{
  "d_shared_expert": 192,
  "router_score": "softmax",
  "shared_expert_gate": true
}
Below are experts of layer 8 (counted from 0) of a mixture-of-experts language model. Rows are named router (the router's row for the expert), gate (a neuron's input weights, with its number), up (a neuron's input weights, with its number), down (a neuron's output weights, with its number) and show model dimensions 64-127. Each number is 128 + 24 x the weight over its row's rms, rounded and kept within 0 to 255. Numbers have three digits each.
Before each expert's rows: a language model's description of what the expert responds to; "comes after" lists some tokens at least twice as common just before its tokens as in all text. This comes from a sample of Wikipedia text that the model never trained on. Tokens count by the router's weight.

# expert 42
It responds to: First piece of a given name at the start of a person's name, often in sports tables after country codes, such as Kar, An, Lu.
comes after: " |", "-", " by", ":", "|", " ARG"
router:131140157146124130148131144109136114157115146132099099115141106122143148086101093133127107165093124104151096112111130127152126115122124098125125120127133119141101128142129119149123153082115117
gate0:134153121139071141081101158103150164145133115153148129120151152150115126105130101085132099159108104099162164102110111106136116133144140150159103160093130096153121095125103164115114105119096118
up0:113167144111115129096175158083101099135155081131133128165133128130098086147111137114158114174094118134124095118154137128142123110151132089129082106108145108146109084125107089101116152145143087
down0:146159119120146145119153145137108141112143091133159128138152115143169094132143136099126111124083165111133151132104133144147164095136105102099106128127154141125139155131080098119108161096160087
gate1:136097132141077128104113105159143093183141118101182078120141164087098123168162145166146153113147149123156120173142122138109155087164116173149138133155108152094111149138124117114105160156087100
up1:147126119111087161119094129156131124115142098132116150155141139119129129180146126141162117117097131120133109190109107116086197136134111129187108108121090127093134118105096167137091158121152129
down1:127141122099140110118128156178089130104134148148123130113137175171165114093142153138140217142128115106099074139085136106103100111107148115127113141113153127142137100106110151133108090152167104
gate2:138138122157117145162168151140128111116117136153135121129177105129160133128102104136094173147129121105125119123128095126103128157088093138151103135142137116109140120145147095137114122129148127
up2:147153163119140144113098137115136139086133167159157098110115165111120173125139140112133078155129129104149091194142139132107137100137129184146136124088112095166134097113139111117114097136164122
down2:120152127115152120135093157140131125129115153121106123130129116079093119135123157106148128166131146089108107131157096124154126119139105144118116108124149146136108132107127087133122127143208101

# expert 60
It responds to: Conjunctions and speech or thought verbs introducing clauses in plot summaries and reporting, such as that, when, because, said, asks.
comes after: ",", " to", " However", " stated", " said", " that"
router:095122162132116113119135157113157125120125148083185097152127096122162095141134169130114118094090111118119165123149146163135149137142167147132164099117162127113118105123140093125103176138142087
gate0:112175126111081146108109107087154089113106136154142158131157192122130144099129145110129137165141079110076122132077158123117152130116122128125109135106090109147116147162081112133107114125151136
up0:154145100174139133127156101090170113110107123084117081146129163151124094145156139144102132108111098180118130122144149090125114089140121135117113111123123168112133096113107105143130128120119128
down0:136113101151127100107125137121115118162098097138119185119128121167130114124142159126138102109136182104139191122144125108156088107125125130164160122114145109156147132141085118177091106111175157
gate1:111100140129138153106143156122132191160120119119109159102127141132171160155121173094163160135102122129109108162120113113101144086139073137126136143103162136077097149121077157172144115120091186
up1:145135127114134123133135129159126106091088143154134094139145115118153095090123102126077161130123104172131125105162139126148125190135171086114107114109109122119161176135132102168116093151128140
down1:189159136107141119146178135141140134158151105159114146133103126117078166114163106133134097097145094124101147121133133112126122063135103157110156131137170106129157137127135111129142128081121106
gate2:104146115108154137157107122168068107087108151150138104147103148129127103118153166111132143133142109148117099121111097141173153123145135137095132128179143144145139159096121138135125126118118150
up2:131123129122174141132144152165089156122136105118123166167076122098113091146139165095146126073133092098135129134129125120140134147119118184049132109162129101144126112128136178100137087144116148
down2:119127134131091135164109158165127136150144137119146154128142130128095137118095136099137167181160154131110093135088095165110117173127146138130138082118139126108141170160124159130114136154151088

# expert 49
It responds to: Verbs of motion or return and verb suffixes, such as came, went, moved, returned, back, often followed by up, to, into.
comes after: " to", " was", " he", " and", " were", " then"
router:104099179134137195126156155113179156140131136130144080159123115087156140136100137105130109136142123096164149119150149137148088125125135165117156111152169112151129111167113085128117111078134057
gate0:153146135125095145143110086088138080129130121140123163103159166120155114110114114152155100078131114150137122154137117164161107108098093147137082121128087123117133144124148152154147130120111128
up0:137146137142103125117123099130109111145093109090137145146120143143116116159094049123088118125189116090081096117090109104157130121124115142172183141118125158096100130136120100096172118130094113
down0:158126097122166095110141125115079091146130117129085108082117134160087112147155140082135152151124116157150107127128118070131138106113106126099147094137137121090176084136140150182116121091091131
gate1:117179164160123092153098143098131141142170138080167128122100156132119135145143111116129139134117086139131169114129121138156105137127129166134155124127091150165147094128150137124082136108151125
up1:144131152143114098120139128163119072187128149112136104130156116148152143106128142175188115100136150119141099114101141135110127135155154114106117126040132119134122148177109114117110099122098107
down1:117134113184105099135105131114113166118103136144186130147098135093132135104162117155118145143127108100149128152121061110120136091120121155162154162156104109133104114088112147122148144122129118
gate2:088150167119100137085152130138122079105131146131119144196129099131148086159090102157150175138143140118088100142127148110114116143132127126120138117107102144151166122112133108127102121123151110
up2:119112126144135152088103126155163101137102134108106175108122129146143170132127143128127120109155116134103175177146115128108108130099113123148101115097142112134127125164123127114182112143121117
down2:100137169103130138110163164097136096174137120132072121134121093189144132142132103173079086133139129166116132113110101132110104118135159166131125088114095116139173126144115133132174142128146130

# expert 41
It responds to: Line breaks, = signs and heading words in article titles and infobox sections, such as History, Personal information, Phylum, Animalia.
comes after: " =", " also", "Personal", "\n", "Scientific", ")"
router:203177150107118151098113109117180139150120110149116163122210096101147178115155137150136125114129127137121129135085156151131152118155110085139095157149134127169146133145118080163177146145120123
gate0:097129173122171188112132093120150148180117095113099126107189086102144136144130154131123118080134142101109156137163174107131136147121118153156092144146108123151154126118092167155183114158122141
up0:167125152127068121124132115154120132129116128144142152188087102091149130136092093137175146127106147109122170107119133121145100140105143138119114145110107118111094120141176143117112142142173119
down0:139155118144125114159141133116124135162132166089142100116137165136088131144118125145113155116120136117155119132115114061138118144127115114126125147119174117098118129170131163104110135100145130
gate1:132150173101127132125156135134152122125119095141126142126133112138110156115126114114109114130134121138127095124146165114107159158117104159116148163089116135130176136157122115152108127073105120
up1:100110084133101122101150153153161128100114133110115148114140148142114106153148136138126110094133128102145129126141133113106133159124161129131126127128128153154090153093141107069143148087100174
down1:190098116169111112140174113161157152148103131114087108154132132103133128126137166099116094155141119135124128118136157164139158155144140114133098106091130112119146110157185131165150125122152114
gate2:109151089131106130118137154139111117133150145128106145159145111137116155125133102147080133124152127146179112096118135129128158111094179132118114130064135085167125098145163099173142147118143167
up2:191120086156124137124154157113126078117122108135155158124165099162128169115194125126080148119078120139136118092143129143141131134153149164101135132116103111131102103132129166150133173128135120
down2:121162110148139097147137131118134163166105149112119143113185133094137139136074140133112165105122163101091169126140130153129135071170102131140109126133104102125131140108140119159108121141139133

# expert 10
It responds to: Line breaks and == / === markers around section headings, such as ==Plot==, ===Singles===, and the newline after a heading.
comes after: "==", "\n", " ==", "===", " ===", "===="
router:136141145167151110112136090150174115141105114117153127141129138146111114119123173109141108114139127122155132129133126138136129134093140146136123127143143147124186150135159166195168141161124130
gate0:115140134099132142131153139105129109163157129077129133128152165128136125151105110141124151123120124130133124132085093155161120154114063124138194113120154160146148116145099131144136156108145130
up0:120111073093162178146136107132128128094106134103144110086119168114127157159130175149103097114099062090136125118080085109137131129180107139146140141143163117140095130135130157165184130153171151
down0:121130142166115127105126073154144105146070099102144086139112119143189174138126119117158118101156125104083118142140132089118097118132138144119099103111105111105156120142156159133122129129112133
gate1:143108121140134101141131133132105147113113112156101135072097097102137114139134143146138100126105097152095143124133174157143153122079145114199096127083090156142061173153161106076173145146139171
up1:143142112146131141089108111122130139120123122090164119144137118108148118120170114178119113121127108145145167103158116090138126158106118164103141092156067106132145098155131151094106129083111146
down1:160145092127140075172174134131146129132151145130115092142137136142142166131124131125113122151162143062097114124137180122121120101147129139089112135121158138133160114117116130109173080138131122
gate2:140113133108131143129117138116116076081100124121134107147113093171128162104181112083142106121092116102110109149121132160134146118152104134154117114172062124100135149092179112124135159118103086
up2:109111156162162143117094147116120119122139117107147085119178106150127104107127114113113135114128094148161140109126128149129121125119100073125161102116161184107115126171096116172110143156169099
down2:145153145126109066127161139127105151145099099142105139121140081125153116096141122155131160120088137135134119135145121125100104136092141121140097127155116137124136093087070099088155139112110102

# expert 61
It responds to: Leading hyphens and newlines of infobox bullet fields and their labels, such as Coordinates, Genre, Directed by, Language, Country.
comes after: "\n", "-", " Coordinates", " information", " Title", " Genre"
router:130101137122106137138140117121183124101151157138107147142163106134161132150132120137127090111132117142158125115135155115105098114133110118142109117098166135103155174095129124175183113162133120
gate0:109137145153131114106149162133092135108132103141062139150129110126123158119117116133139155131122155137135164168163097146178123124115141139137142130124110123118156101123131139153143153119116107
up0:118118130128084144096128099140125105123097147168134139105153149083092125126135136152118094094123105131129121098150110104121120120129134147139165138105139116089153136131163143140127110122104112
down0:103133126123144152159148123124099140144116153124149113125157128069122158136166102104118103140141124103121146147129132142151087114128158127151085134137134146172105152175155132136127090138109137
gate1:122108145133091146149115096094103094154140132152108083142107064100147162093125129133103132132130128096115155134155137140098150163097123168123101157131143148150127149137099132179133111145121090
up1:167148181119131126150124159118075133099112119188121147132130197163125134137098164115116143104124144151128107127144084137147121122119145141082085113126112132128154130138111118114133100162142110
down1:137127085128128134083135101125150112135100117145127136117098131070160130102151120117164143107139142127103081168103107149165105104080114100076136119125112099131120107125120124131113143127071146
gate2:138125081116109056156135067134146159118129106115150162128105133132124141110108085084141126092168107082144094085131128121153149127131132110126106139113130140161126105122125135132144137087083113
up2:152100140114152120147093096092167110096093129111126178121119110110141128118116146095110134182128095114154114131081138097128144166159103153147199130131117145132123097106104153123168152098141150
down2:091135123128158139167146129148148101150146181131096176157147165145129126142133154103161146099082119169087140119138124119150126097093126128097151141101100167118127131093124118126144159160143099

# expert 5
It responds to: First word-pieces of personal names in rosters, cast lists and tables, such as Dec(lan), Marc, El, Jo; also coll, dec, tre.
comes after: " |", "-", " by", ":", "|", " and"
router:151160133120148112123114158126107136151111157123128105126147098171141137120049068110103142122130114120134104135145122134116147071098135152102113126141150118123103161140129139122134126116103123
gate0:110165120103150142147114084169155092120170120100118143098165136125154151093144086195132103099113168137084128131141142118180138126130153181110117138077139104154102121144131075104158110089099125
up0:116117110168103164116133085137137159147111097141173117169168148162138152113090146111135108100121145118134143115145115159150144122145127143139124125113139121157072118144075136145147143155101124
down0:101113146133104110109173100142178140114095115165129092113149100115124121131134103139101128139135120121114167131142143109130114132144111135140121128114086139181136134126118058140111154163151128
gate1:134106136073133107140133132129138146122127108110124158117144093128141184117128154121124153096115095101117099163138165123117129106116131142141164160145149164173108180169086103125120136122093068
up1:156129124122104119139119071110127113135141164124156128163168141145104127187139124139102108116137125158116112123140131092140123190129144111137094156117126140104100101149111107156087166154135108
down1:144118175140150135140124148136111108129154091136109139135141154110115154096107110171102114173143088154116145126122116140142145149161113136103131184153144154108133135125163147120120153115132108
gate2:134083132143102143189110104081131086126112115126096138134164118148108114116133135116158153101141128136122103161104153122136155109122120123147075163120147148128141115109099134122160093116119166
up2:124119098133128140109135149143155162125155098125106115121137130162126127141177133171146141140152095118123134156151094104133112108161125120101134098193067155166151114144144149157128093126123138
down2:095089138149118152096100136151136138120106118109115105161139112164109165117127123116118165147097121127121113122096161153110137113131112121147107126179145153142141106091092155139147093151134087

# expert 46
It responds to: Pipe separators and small numbers in sports results tables, plus medal words like Silver, Bronze, Gold, and race distances 400, 800.
comes after: " |", ";", "|", " 1", " 2", " Set"
router:153089101120158085130073105161114145135089126146107147111125140098139144173091137115129138129106109131135132135150123178151124143094127141095129149156132141122082102121149142138112145148123167
gate0:134148140116117114100144114113119156120128182187130119109150127109147153154134151105141126106110130149093095124142140155128121138165114078145134116182165139091136153112114120111126176089141120
up0:139135142132122123132139097099128108136130149126165129146139115085111130127159135106149116096151152145095108138148109119103134111122153081125104145114151117142118138135160143132120124156160132
down0:103123164141125161134145136115113102120081145091093124176125135079113127132139115160163134171134149145131088138157114130149108098084103135146113111149156115118115109151170173124097128167117139
gate1:179130098128117116133113153118163138130116131124134110171131112137148139155127118181136153104090111131140141128152123150137132145146127185101157115140123091148144131136131090130100129145089142
up1:078088137139153122106134102140177120135172116112153142150099088097155100123081164086095132146176124141125111138129139149139138149129115143153135135147139089103161140108133126095116125099119138
down1:088180117157112151162133169108138137134110126134133162120136164115137131108102132132142117114123133163123153182145131111123146147131084138141128173115163146124153143135155122149122164162148105
gate2:150158135141092119125132154146126130113137123091108131110139103111144124107146109142096111114077099163208121116185094156062130133101059105126128150131081136126116156088133161102171142136127140
up2:101098117109125132128095140105126159113149157134158122081091110122126156149120151131156125142132150155092138127140175098106124117176165143148112092125142138110159128104118161142107114106168109
down2:099106092099114148142103137140121091088121148139111154132131087161118100166110107116123085146115145137083165133102179123118111077101089140128154128105150175171138104114184141140094171147153137

# expert 11
It responds to: Field labels and punctuation in infoboxes and table headers, such as Time zone, Density, Votes, Venue, and the parenthesis before UTC.
comes after: "|", " |", "-", " Time", " Date", " •"
router:146145121103110112082116127157126160114099093152128145081186155136118121136119165155165129157136095111166120158143114121137136103127125096139126196142110126130122137101143160121136169146075148
gate0:109197118125174128132128144139136078123141133168156165160124155142124124164146108103147112113158119159122112131127090117111119130106111102144155143147156138100139098172117129159083096149100134
up0:099128153167110162106115133103160121116125120104119119131147163118128096141093160133100135091113155138115167116103155117131106115155102136113117127120136119156158124115161138132125121093126048
down0:149138124139106122098166152124150106170150098156117129160161149158149145137106101118122092126140087117149135099193140103122141170110115155124128140146125088120180170173146158164123140192097157
gate1:062085096114122148129130148145099158150139127157142156108123132139080095123119134147109137134101129136114110112112117187132157098126167101107100147154154135137157122090169132147189151159100128
up1:137184105133171164125129137107139100124132138145117110171134107085115164136178167139151108127128163142139116110117103120140117110106132117093074150152122144125133114093126101158102127152096136
down1:069148099139096105150056156093119148106117122151137111124147128129165107122117141156130112145136132164072117117117128105145146136138133151143152127088096148106098138144133106113147126122122161
gate2:125132130148117110152141130102099105158140138137106125157098179120119114142134118098146089122126125098150133131132117147121135094081135148165123129183119111098129093095149067154126128147172149
up2:177127135124168105088106128155049130119096124166110146122131134143119119173073127128121139120138145119161164117086135149149128156129136129081150158145158144137102098144133107097137116111099128
down2:132132141081130143102156141100124123154128134095158126135092141164154112141110156115133152097122153137116132110108119167119156151124163110147125116107142132120134146122137133095121107103134163

# expert 33
It responds to: Line breaks ending Markdown table rows after a closing pipe, plus the |---|---| separator rows, in sports, election and award tables.
comes after: " |", "|---|---|---|---|---|---|", "|---|---|---|", "|---|---|---|---|---|", "|---|---|---|---|", "|---|---|"
router:181143105150172081084153120122168165129133113116156172120114194089105150131102127114122112122117108144128151115133184163144099165135165116113122138150145136132134167080141139089146149125119123
gate0:108162115136084149135150099153135108123109093131134158089155115134122154130090131120097131130155165110099108112131177146130120110088154176132126145176139109119121117106120163084135108130096142
up0:138125127175102152109097102109151105131123140144093149119153114136133132126112122122125171108132130130126152121148094106086105076119130128124184136131095163133090170172133106161135186136113140
down0:099098123122118133116108118159118165153097118102140127133128071120104111099132102138141120110110128116124102108146123118125105108148100127115162120165121123155152133162128132193098164108121116
gate1:140098122127137121163135134095120157095139124081143163146171128173168088192115133148081152140127175096130142115127127145167157144149122119099087131128174134140098086095123108120114139124121138
up1:120078129138107157148146154125121114115145156127150138143137132113153113139117109157109152151142148134121124126207115109140101149089154105093140097121118112120124136104077135119136116103088126
down1:111127092155152075118145132094097120119121124089149155162139083109132150119126124152147119135136119117150137131129117120138129095124113097172130133117091126116156125135125169086132086170115118
gate2:120119132149111144128166124138117140137150129139065170137208126092118150151143115131149157103109135107105129127148129190101135158130115112156136098155130092133095129108154148140112130125070069
up2:124106116138126116127167132163115166102093174101133106127140125163148122077129123124153134175132113106131107110127140138109151148142095174145153155167119113117153088119147116161124129179074103
down2:140142134128152110199179114130122156158130132141149132118155118145132149113151186117127127134136118151121154144128092156113151149098135152104136135097123166145150127125093149140116158129170114

# expert 16
It responds to: Past participles after was/is/were/been, usually followed by "by", such as released, built, written, voiced, plus "Preceded/Succeeded by".
comes after: " was", " is", " were", " be", " been", " are"
router:080128144171118149147143117107169126116123110158123118129148174102136158107129093132095165136143106126115122149150104139146129154125140142149126137117199139133090127160162110117096148095125099
gate0:161121120104073151112146114130113134128160121159136143142144131177106136121122130085146108126110142147125132106130155122153125175104132110082148131107107160141140065165126139142141123111138127
up0:123136135136129086149161092129117144127149125149127144130105092132111137114103116154180148140140131128140162161096098102135100095132139125141133117129124131133101124177110111120136102116116118
down0:105141098134069087133093047168119136096121157114139125101095129139100078090136128115097131124117151106120181127106103112111118129132141139128122128120135136108132134161096129104102078143183171
gate1:144123133120080149080139096150126169139135104097180134100151143169140145102099146124107177096122196135148158066093120126131120142144150134125131128116108115158104131135149145107126120124140131
up1:106184094133114156120115114095164049095134133135100129134193184108127106175113127147154121130121139114137145187118093133106139139137116165141143116132128133118130100079120124133157148110119111
down1:106122123139117165101133172097135116090114149149122110115114156129132102169183103177112107136127138118138151113160113145084108170136126143114157127110142115148147112095130108114092143099121164
gate2:115154123149137116157117109093110106152121152155133150148130141120175148164154148158108111131157123143137140123136123111152125095170146101117168131140119126130079118070100125113160150088123165
up2:089146067141138115101142120113113132128139101100118131137130102113155088138092142125151117108129119116099169169144111158132087102156208114138100137120162100127113128114170159150161110079154116
down2:101087111111161079137125149126162112092115125146107158138164144146126142131116140121089147149094109109093145137123120129100136133146141116162108093098177121118128127148158150110075136126140137

# expert 53
It responds to: Compass words and regional adjectives in geography, such as north, southern, eastern, northwest coast, plus North and South in place names.
comes after: " the", " in", " North", " of", " South", " south"
router:094148115119147139138162139133155119145132130143102150136153137141091118205155142138147094107110106098130118138131075130171128112131115148152127163131143154136078175138130129100137119148136147
gate0:152078099130152128186120109120150163142114158111127120119139128144104118126135113098110139131095130123113151157143127132120086137127147113101112110130165102101098126144137139127115099145121158
up0:136122101105154138142124149113126112099099078155124133116105150095091145126115147174119109112116142100162119132124133157126135137052134125160134116147128194127106098146123131114122151089103147
down0:100135098159147098164118146128112191149071127177148132135101104114113109111129162154118108185101114108136151125143123152138107086095121127174165112132111097129135092153088083141149140098124172
gate1:128133174116102164159159123127147154136145140185078140144094145134085117160129114110119116112117138141135131111129167153136105094140145188127101120080092153090146118148107110108108097146141098
up1:127123176075109134166122129136130140104124138154136154112147131149102086176116138124108110123087106127107104141127112126150123108164086126125101154152105131127159081129174141098087153156109115
down1:108132136121107128137134097138111138162117158147103096126072140127091107169140112114149143124192103127116151120100129115182158122126153165130135189162134114146099147135125126127119142153105130
gate2:101109164117095152173144161145122128130134103087145159123145179134125139172108153102108086113106131143098157166112149137111083155125158132117134138147135107164122100132071146122114161081117057
up2:162166083129139151128099140140132168133084163153147122129114106141148164066162091137098127119129108116110128178099111147134121127117094136134077143087132114156144116171118086107126124132116172
down2:120126122118107125129104165132119155154130116145153080100070129078179139080110126123125119101142123132119121124107144103119127129153170131119138157131106148139141136158197126149153171090143125

# expert 31
It responds to: The, This, These, A opening a sentence or clause, often referring back to a film, song or series just named.
comes after: ".", "\n", ",", " of", " that", ")."
router:060111097144118113175123095123094148063098116090130137140135149133089141125103110113125129121110115122155154136088110151141126100163159126107133132152193113168110128135126150131129128170111133
gate0:126162129160186101107137127107108104120120107127150145130100143036124085129120141117136081172187162135114137142131125133151141150145118151149120139121125118112134129150092079137148134157134127
up0:154115166151157175166146152150102160148078165129109172155153111145123134204138134120098133118140120129101141136100121135114144128116124126132147074109130137141119099104137198160101102100157138
down0:129131140109115141162138109138142157128152091145118122122137128117121118118141148144133146153164146118139149135109112102146153154110131119094104081122102160090145136131096128124088147121070124
gate1:123175133138129086110151131107138120128153181146163100153151081154127145129110129124118112130110131128161152126144099127132145094123119158142121133120102132124153098148091130137116116165167130
up1:152151095094131122141152105149138158132153155127130140146119139107114097125128154106128099154105105108119102127116130076103145114114189108118133136107118149109119118131154162134160086128141090
down1:181096158135153194100109096117129115121125132116102118160138140153107163097149110103172106106212142141134151129155122103112089132141125176117119125088111134145137134132161141120141136153146113
gate2:161115130143110134099146191107151146149104123144088150151134141124101135121168121171160107153158123100135116101125083127095140112115089111118139100148176092133140110113105068149114132152136108
up2:156094133131115079159135108126096143161135125155106153100120152135102128110082131146120125103101121076082110132116108139125116160116169108145143127115129142154141133096136123123093115119144136
down2:160131109157155135101171149170147162135112159095153130131102124066115109056164101158122133124123127142143171141132140148095132095140122143113123124114151146128164159101121124108117084090111103

# expert 28
It responds to: Conjunctions joining list items or clauses, mostly "and", also "or", "&", "nor", "but", as in "Red and White".
comes after: ",", " well", "s", ")", "),", "\""
router:149178094094119157131096114146117144111126125128122131142136111150128128115154169127188185100092112151097099132114141123156123110111146171135120148127118079128096118154097130073135143171140137
gate0:122126121120167146060117146132117144101163114145186130117134144124130146107140140125141135119134124134133175121155133143087116154147137112169153124145158089122149107134122136098118123141141160
up0:137124164136139150118085126123142132160096143106132107127122145119112103162110111150123119107169154097098105167147143094161102109141117090103115107177118125137090148109137153129125144120154112
down0:131106121092105091152148142138132126081106139130142064072132147105113116118135123136134134126091148144133128147100100100100126119089144120116116085118153105151117135152120152134148090110151135
gate1:140129123132068138158189135111116159148142154130111153117128129105144174171095104118115124122164087125086121108116148151132123120152132119104104121125157152168145143067142117090140090112125155
up1:164129114101116138171091134183106147087126103157148133079118135123168155129140167120126143144093147116130152122153120141129136178144123088142115160144133158149131140123096172142115151111119103
down1:150141132153110131116147092165120116154123112119087139089138140154155112088130140122124145119182120117116120110130080134083142095089079134146138147160106159127128149122120128137116118125101146
gate2:137174089129111124129128152098141095167148134129129117182135118105138104121163154125115124089156137132118121190102108126125157115127112108139108134148116154116115101109158149158156119111101167
up2:146097087130123117194163137111146127119125164126110123112139070126144138146120149143142128096165095156182151158120111157147124138123152115124088133136170123131088144151155084139155123142127132
down2:124170118143102129124062116088125130124102148137116145108165105142150134120127141129145150123127132130123104105105157137138134138156137126120135109129139077101128138117117091085129151158133107

# expert 1
It responds to: Closing pipe and trailing space at the end of wikitable rows, plus table separator lines and sentence openers like See, According.
comes after: " ", ".", " |", " JPL", ";", " Report"
router:176133085112158135110118122155120138158137157124091129128128150108170158152086100102135127127174105080130147128131142145156127117138183151146127079171173148104135150162152143101162119150110125
gate0:139145090123127095139107102066137140147160194120151132149131127110122138130113176124123151142105134150082106163148159136052118101140138125117152101081160192114151095140114141141154144139143154
up0:112135088100098154125131113120074126192148109103104131130141115119081137121079138094148132107133116102134139098125126129130101160121106099114107175156159168090159135104162083114141104129160155
down0:114127145153155070120167142135130181108125129094153098147112128209110116106140099138100133117163137131102111146110148168131143059126128179180088147089117118122154149139111139119124148114135176
gate1:146114108132108155141075126139119098110107150146148123098151116130107179131116112111151100101117109146134160150150094135114125091139162112144114163154143124107117158139145093111104189108139121
up1:144098142085135170105140117130159133153114100164143142127104175115092129170137145114139095130085140151087100129114140093175106168157098126159129121113132116140102174116162163128115105106111096
down1:097121146169149095121125123157117090114126142097119096126181164127140113152120132129105094133155146135158151103092132173136069086107105168117168149103117110138100135121128128109143130082110152
gate2:144139096107090116117072136120147118130128093124096165144115151165138120102160122174162118138143165128099131106116125174163172113154132213095125156113088127108143128124141093159122128082138125
up2:084103151127128144162121101096094113113095136202113086124125090166082126107108110094154200150119141118106109115139130133082122117119131072107132141149147115154126103170098168128138114124134119
down2:099115139143118118106134100126137114114082086139140133168108146146110125112146134134102103112144131143117117145136112138096139123172154130102142134019142091116151164116153086105137126104106129

# expert 17
It responds to: The word "the" (also a, his, its) after prepositions in sports career text, before season, first, final, or consecutive and inaugural.
comes after: " in", " of", " for", " at", " during", " to"
router:076134123112111148199120098132093101115109139112099132138142161131106133153104139078144173128135100106116133158094115117124112101174142162113151141156171134139139132124125155064143122179152151
gate0:104172124129168147131105133118163077153072120114112152128159145092151134100132137134165103123118185105154162133125133137122138145144107102119145108120134095132080108103099119157113121090108084
up0:178142135145132138102076154134114129106089132089144119121112110138161131095123109164118129147138145106152105125129127121090166140141149136126157118116124129152111104102123124161090156135126136
down0:134126172110114144152152142138101099123117115096129131081061133103140118130051101156097132116119107126149125155128114145117136153171118132135130127089096109166068108147130113112109115159128155
gate1:131146116110146123153148095127136199169085120140144101103146128141161095110139110113115134118110127119164156113143159103103169098140128185145145147142145086109147131148165094163106127142154074
up1:116130108089138144142154145142106093135113102146144147118130052135085147142150158120119113114141107126161096158096076143115190153156087124119124174139127149117126118136107124136129141118081170
down1:121096132141157150144098131159107171134143119095164141089085118108153134101091106129089119142101129144090149148122087111131133103129140152099185127096144146128134076163152121151173078127099159
gate2:096155133102173157119139105161138085108111061138129168127157135171111129119155128105130117105111095121113135145129106137159142152112095123146110137168124134129118137157134117143129113115116144
up2:086170098165148146124162129132081114117144178130114112163112091138140127082124122165079169106123123085152134106173100100137112087133129148138125140125158134108139131144155123150133115160127072
down2:101140105137120108136164151111104130119133130143095138111081135186111153129135131128161159122131103128120127131088131142196115143119135158130120186113174131148110087144119125135124123124113152

# expert 2
It responds to: Pipe separators and small digits inside league standings and statistics tables, such as goals, wins, points columns.
comes after: " 0", " |", " 1", " 2", " 3", " 6"
router:137109107128117136139094086173124103131155174101118133128122119146121160146138112101147143117128117133141106128098117138127145150128159170142150096113117143098140143086143116094148097147125135
gate0:132120152111130108180103112131105121132148120118116133148108104126194142144102128106138077105091109133094158150149159145094104152082115135143165121114138144178147140125146154166171040096119115
up0:133127164137150141136107101132126133167133094150105105149121122138181142128162146088145156084074171084113142114152103109130117180109167183104128128120108143125205106109143115082087070106095099
down0:168147142182135080159135127161120145115115142139139106137134160110137154155154122125123140144169121148159120132091142149107164122118125131114126126132128124119118098129128074105124146117115116
gate1:160118083140115152120131138107128135097100143112124140139111134118096117149114104138155128097072105128145133119097135137150100163114098101125093130132126121152094154122110139171129115099127093
up1:152153179130142109150099131101161116157137081066114160111133121108140104116191138161129085136134144156133120141191125096125137169151091145123132092113122156125110121161075098131138124110155133
down1:158134111128156140121161144102147138150101102115150106113111156086149082089159152146178123053141152098108126124122152150186156112177128147087121169094107123130148133139144094117116141161153131
gate2:122124121097154136151131099148128140109107168118119121097109137145126111141091155135148126124124110128139131128086149137123122158137161081142137108143141164149128128155096137122116132142138107
up2:113147126121137115130168092102179147164134143119125146102147134094127127119147124160142169150104106109151088138112136098140157168182133111105107117086130122150118142115105122125131163123096114
down2:134113138124146115149129112126096104160138136135110160151133137118107160067130117130129116077100091153137111121140180134117045145062131119165096141118119165136121144093117129129114122070133105

# expert 50
It responds to: Pipes, spaces and colons after label cells like Total, Turnout, Majority, Density, Elevation in election, population and infobox tables.
comes after: " ", " |", " Total", " votes", " •", " hold"
router:123103145133138104112132112106145104141142124157088151137142162142114136133080119120148190150156112095122129144135123132139115132124137158138105115151128095156119135157162138136106114144115137
gate0:127155118124147154130198084152142156123125118125117090112098131102137115098119160171165106109087150134144144118127182125103112138146092166156118098166126137112115156132136115185127134089097128
up0:104107132114138142114074098125154114144128138128109128156134157127165178118113140125115127144131121194122083087107093149149112122145108157173116113166120165112145135119097118107120079159097119
down0:151136148099144105166123115114107118174115096106111158172137105109098143126143136123098117144145144146163169131118135122123170157159135128150116100136142121132141088119168124142111143111148145
gate1:071106183124158131129120129130117142140086122156133132114099148101131119106113114109138107129100083154169172124148107068122181114114124133168089106126106111118138074137100105129134119138129146
up1:131142140101118133169122136053136074095096113127113150133121082157134083150095082161141142145149124176148124164136137164154134125146138113129125160121137122144125133138127116167108088149127133
down1:147118153119143135144116127087077160125141126109131122116139134128104154164136133138169095078124173110177122155172097095135149118150149144129125100114106112123155133114085142139142124107139123
gate2:109122116131149141110148139109094150108119121147143082147164143158136174081115103079108103117123160156099101125116106149131132139107132099150122113146114165189126099158117132137134121179136143
up2:140115066087134133156127092134153139110140111112106181134109091136102142105121100112115079123123132148158150128120078145152161100128105122113134169111092159107101131117097128144120104148115120
down2:107127111137110090132131116169134129079118131113104138138163159086099087140120133122147113153124113167143124162071127078128129137152173141110106122097143090134130143105149188107093088113117100